Below are experts of layer 4 (counted from 0) of a mixture-of-experts language model. Rows are named router (the router's row for the expert) and show model dimensions 64-95. Each number is 128 + 32 x the weight over its row's rms, rounded and kept within 0 to 255. Numbers have three digits each.
After each expert's rows: a language model's description of what the expert responds to. This comes from a sample of Wikipedia text that the model never trained on.

# expert 16
router:139126078189098103112139104087110144142120094155066116112142119100114193098099136106133114158177
Description: Pipe separators and column header words in Wikipedia tables, especially election and sports results, such as Candidate, Votes, Pld, ±%.

# expert 7
router:117129091157113104124166120078098119153077104132093109130169092090144181094114134089152113149174
Description: Wiki section-heading markers and words inside headings or table header rows, e.g. ===Singles===, Votes, Candidate, Result.

# expert 29
router:100119098135116091107159106083068165170121113129099148059176117128070136112110201105156084166165
Description: Hyphen bullets at line starts and infobox field words after them, such as - Coordinates, - Location, Founded, Born, plus line-ending punctuation.

# expert 39
router:110134081173116137104168087142095085140135105140069136096110128137125149089121141082161127167184
Description: Word-initial consonant clusters and hyphenated l-pieces such as cl, fl, sl, qu, -l in short-lived, brother-in-law, gain/loss.

# expert 28
router:130137057131136094103149098064109118190068113161063158082143093096078147120119185095128101148151
Description: Dashes, pipes, colons and equals signs starting list items or table rows, like cast lists "- Sathyan as", taxonomy "Genus:", track numbers.

# expert 10
router:098155090126165121090179098077127134179097100130101150152186070085096139097123148102182072152152
Description: Conjunctions joining nouns or clauses mid-sentence, mostly and, also or, &, but, than, often after a comma or name.

# expert 32
router:137154126136129098104139116088083139177101108129100177102175105132086156114097159129170105154169
Description: Single or paired capital letters inside acronyms, often in parentheses, such as O in OCC, C in COBIS, PSOE.

# expert 14
router:080148106124137076100126097089101124188133095139128166106170108115111149102101165093124110134170
Description: Closing heading marks before a line break, especially after biography titles that lead into a short description, plus closing parentheses, quotes, and table rules.

# expert 11
router:095135069128141113127156069109087147137106051127093150146150087096116143093086192145154118128209
Description: Digits of scores, ages and counts inside pipe-delimited tables and lists, such as L 66–70, aged 71 or age 33, plus en dashes.

# expert 63
router:090128114165151101110140120084125135174120096149093145124188107092080173113079203095148112160159
Description: Single capital letters beginning names and the hyphen in military designations, such as F-105, C-5, SR-25, Sy(ria), B(arker).

# expert 54
router:150153072147100104086164102087102140161102097161076122142154113125107164095067183127150125190186
Description: Numbers and column headers in pipe-delimited sports tables, such as GF, GA, Pts, Apps, and goal or match counts.

# expert 13
router:109138110124152138073156108092103158136068086123100154104133044151078155096088157110134084170155
Description: Subject pronouns and relative who/which starting a clause before a verb (he, She, who), plus word pieces completing surnames.

# expert 45
router:099148069153176105084132107073115122178098083166099178139129078148094147090073164096156112187170
Description: Scattered cases: commas, empty table cells, dash placeholders, and past-tense verb pieces like chose, praised, reaffirmed, compared.

# expert 59
router:111143075170116106097125103096120113145109101151088161097140053116072148114102116108152127160158
Description: Semicolons, pipes and digits in condensed race-result and chart rows, such as ITA 1; USA Ret; or —; —; RIAA Gold.

# expert 0
router:116159086167124143107147128055100144175098097150085137113156089111100154083094160122153103189158
Description: Single capital letters starting a word inside proper names and titles, such as C in Serie C, D in Dingle, W in Wegner.

# expert 58
router:100157059186139138093139094100078161185121095183135177110177086149115163063136163078136132189147
Description: Past-tense and passive participle verbs after a subject or was/were, such as passed, won, made, used, received, released.

# expert 57
router:131153088145162076066145111068129106158111098117104164114163041148129125071103133098143094130152
Description: Year digits, publisher cities and names in references and bibliographies, such as Press, ISBN, Oxford, Paris, (1991).

# expert 6
router:110164058113146105098143088109124135167125090166109158119166089106074156095105169100157086187140
Description: The word "the" (also its, this, same, entire) in running prose, usually after prepositions like by, of, to, in.

# expert 37
router:078158067135126120088136126082093135141099116155081157126142088140080148092078155093174120176161
Description: Spaces and digits inside numbers, scores and ranges in tables and census stats, e.g. 25 to 44, 1–2, 82,418.

# expert 43
router:121124076159126164101118137110124105162134088185105156120152104109074135095115168102161098170152
Description: Words after the/a that begin compounds or positions, e.g. out(break), out(skirts), up, off, mid, upper, south.

# expert 30
router:089141061154126110067137107086098155189083082156097149110136051130079133083090146084140083180160
Description: Head nouns ending names of facilities and machines, like engine, station, bridge, Airport, Stadium, Building, in infrastructure and transport descriptions.

# expert 52
router:104136114178128137110147112077091151148099082148112156154166067109115183090134146090156141145147
Description: Time nouns after numbers or ordinals such as season, years, weeks, months, and closing quotes or parentheses ending a title or acronym.

# expert 61
router:087175091169131147122155132092111126149107103136122142136151113137103179089055175123176091161181
Description: The space or first digit beginning a year or number, usually after in, at age, or a date, e.g. in 2017.

# expert 62
router:092148091175121094080139101079089148155082089158093150119154091137090155094064153098141116160151
Description: Word-initial capital letters starting names, especially P, S, T, as in Podcast, Pond, Pérez; also titles Mr, Mrs, Miss.

# expert 51
router:113157053155150115083165122083112152156084113159119148116118069143091132090098150102150093145177
Description: Opening brackets after names or titles in lists, introducing years, roles or translations, such as Prohack (1949), guitar (1986–.

# expert 3
router:110179099151158133116134113095133115133089091152115175125131119115100166096068146078143067147163
Description: Ordinal words, digits of years and the article before them in time phrases, such as first, sixth century, the 1990s.

# expert 25
router:135141051157116146094117096127074153141110117160111179131137097103057151089106151103164033142146
Description: The word as after verbs like known, named, cast, translates, plus be, become, an, a before a description.

# expert 33
router:099146130137105120056101107114121147165114106179085142117177091117107149123099179098159085128172
Description: Percent signs, compass words (north, south), "but" and "and" mid-sentence, and table cell endings in statistics and war texts.

# expert 60
router:119160099148162116089146111097107152177091094137103160121138054134128157118086163091159144119147
Description: Commas after a name or noun phrase, introducing appositives or lists, as in Yannick Dalmas, JJ Lehto or Antonio Tajani, the sole candidate.

# expert 18
router:107188101150163124066152078098130173146092102123094167113153071113133148094082150065177063171180
Description: Raw byte pieces of Thai, Tamil, Chinese, Japanese and Arabic text; occasionally odd Latin fragments like math in LaTeX or Stan in Istanbul.

# expert 38
router:115143089158143110080137099072111122151094093138078137114152094103055131082115128077167092168159
Description: Accented letters and pieces of French, Portuguese or Thai words, like é in Théodore, São, ão; also award words Prix and medalist.

# expert 31
router:124137092144159117093155116102107134130090095133088188103177087113091177098109149081145115141148
Description: Mixed word-piece fragments inside words and tokens right after an opening parenthesis, e.g. at-om-ic, river-bed, (as, also, except.

# expert 17
router:107141131150151107087167114127108131165102111147094163123129076103129157121090151093164061185174
Description: Single letters and short pieces inside ordinary words right after an opening consonant, such as t-r-uss, wal-r-uses, ch-ur-ches, Br, fr.

# expert 34
router:104157073122146131084145109097111149132058117162086186154140115126107179088096177114146098116151
Description: Kinship and family nouns and possessives in biographies, such as his wife, his mother, married, daughter, died.

# expert 42
router:130163075118138119083128102114138137146078114136108147131173079100099144083074133088162144161153
Description: Prepositions and commas linking institution or place names and music chart phrases, such as College of, Encyclopedia of, in Billboard, Stadium, Prague.

# expert 49
router:094122089154150099101150084097096124176092083154111156093131081138047149102124136081156087168165
Description: Opening quotation marks before quotes or titles, plus line breaks, list dashes and row-starting pipes in lists and tables.

# expert 41
router:143196087119136126066160114096086105154129094144109192096142095132104135116077145145156131157153
Description: Commas in lists and words like including, such as, like, especially in census race breakdowns, e.g. 0.6% Asian, Native American.

# expert 46
router:122165101143143110109202116121137176179072097134100168102132069130080126104136175115156071146175
Description: Word pieces inside non-English proper names, often with diacritics or letters like k, z, j, h, as in H-ah-n, Hradecká, Krajice-k.

# expert 8
router:119147097174145130100159122113117127159137096156105152092118093128072183096118131103128054158149
Description: Possessive determiners and function words like an, his, its, their, have, whose, mostly in running prose; also quote marks ending quotations.

# expert 35
router:103148063120160138076157109088112132152092090163097181122146080101056147109098178116159111162149
Description: Words like both, all, two, own and positional adjectives such as outside, western, upper, usually after the, and, between.

# expert 1
router:104170103126181137068139099122096142176113108174098158131130086155077143119120136077161110152161
Description: Conjunctions and commas that open a new clause mid-sentence, often after a comma, such as while, when, because, among.

# expert 50
router:118171094130131127135166113077128136116113123120084163070185091130085130083091178118160111147167
Description: Country, state or region names filling info box fields or birth places, such as Peru, Israel, Kansas, Lorestan, also New, South.

# expert 12
router:131168151198153127071126111115153161119093112157082173121130106141128145141103109102175089166156
Description: Short word pieces inside longer, often Greek-derived technical words, especially th and ph, as in or-th-ologs, an-th-ropologist, my-th-ology.

# expert 2
router:081153069140113118087163113091122201188099095158061136114138063174077153102110146104119105165177
Description: Opening piece of a surname or later name part after a first name, e.g. Hig in Higginson, Bor, Ben, Donald.

# expert 4
router:104157103139141103104171106082121186177074089156050159121145061133106190088118167112169120161168
Description: Word-piece syllables ending in t inside personal surnames in sports tables and credits, such as F-ut-relle, P-ett-y, St-ut-terud.

# expert 47
router:097140097123150163112173135093127150153130110143067133124159082138065142106093182080174085159158
Description: First capitalized piece of foreign place and personal names, often Turkic, Slavic or South Asian, such as Kar-akum, Az, Turk, Bur-kina.

# expert 21
router:105121098174132135079141100105105151165091077134138145131116084117108150109121165108160117195152
Description: Relative pronouns, infinitive to and modal verbs opening a clause, such as that was, decision to, would, can.

# expert 22
router:062152093164119090086165095069114133165114092144101181080133090129097144084124149090173087164171
Description: Digits in dates, day numbers after month names and year digits, as in October 7, July 4, 1776, 2021.

# expert 27
router:117189052146143111116136068106122129161114096169083155135165109097086141100081140112148105167153
Description: Mainly "of" after nouns in names and place descriptions, such as Department of, rulers of, regions of; also between, within, into.

# expert 26
router:080128082153103125080142113097116148115085083122075174122167095120120179096096165075170132159147
Description: Nouns naming a profession or office, or their final word piece, e.g. director, president, coach, politician, governor, drummer.

# expert 19
router:073140072136107136087161117112144178124080111151065182086190077105085122117111151062149108138164
Description: First-name starts and inner pieces of personal names, especially foreign ones, e.g. Jim, Sus(an), Yosh-im-itsu, Nak-am-ura.

# expert 36
router:101147055174141077065126088084153158150079109182100148108146117127090156097120137082147086131145
Description: Word-starting pieces such as ex, im, super, un and articles a, an, the, often at the start of titles or in French names.

# expert 48
router:082169116138131100116126103082120097175097123147125154126142080116093156081077143074159106150173
Description: Commas and year digits in dates, such as June 1, 2023 or 2 November 2021, plus commas after introductory year phrases.

# expert 23
router:107174078139131112081128092081139130133107081129103151107118103117055123107143138070146099153161
Description: The word on or On, and the day digits of dates that follow it, such as held on 29 July or on 28 August.

# expert 5
router:114157091146135134118124126089103145157102090116123153106157081121095157083119149063182110158166
Description: Digits inside years in running prose, such as 197-0-s or 201-5 season, plus time and question words like when, where, century, because.

# expert 9
router:137140100105109108104171112085101127144117034133125164069141108140087165109159121114111108137183
Description: Blank cells, digits and pipes in election and sports results tables, plus headers like Turnout, Majority, Votes, Candidate.

# expert 24
router:082160107163124136086163103105098142166123082141111147112144091133086173103084141084142121165157
Description: Given names starting a full name in plot summaries or credits, such as George, Laura, Johnny, plus connectives like both, such, by, as.

# expert 20
router:099137101164085081110160099100139144143098119154092144065180119104068168096122135090155128162153
Description: Field names in infobox lists before a colon, like Directed, Founded, Genus, Architectural style, Label, Coordinates.

# expert 55
router:158115102176145117109166121103126113177103081128088161114162085139094123094107154138135106163151
Description: Pipes, semicolons and single-letter codes in sports result tables and season grids, e.g. H; A, W; L; D, Pts.

# expert 15
router:111138078146107134096153096054150169148126074138077131119164089151122151112074164072134108157178
Description: First pieces of longer words after an article or preposition, such as bas(in), Sc(reen), Univers(itario), coast, port.

# expert 56
router:139161102145168159112162115069128133127086110121117169092173090136101133089061186089148123178142
Description: Names of US states, countries and cities ending a phrase in running text after in or of, e.g. Oklahoma, Wales, London.

# expert 53
router:099117098120168101088159126098115137136121087171087133122099088114055153100104121132143076147151
Description: Word pieces about colors, body parts, materials and species in biology text, such as brown, red, grey, skull, palpomeres, and taxonomic names.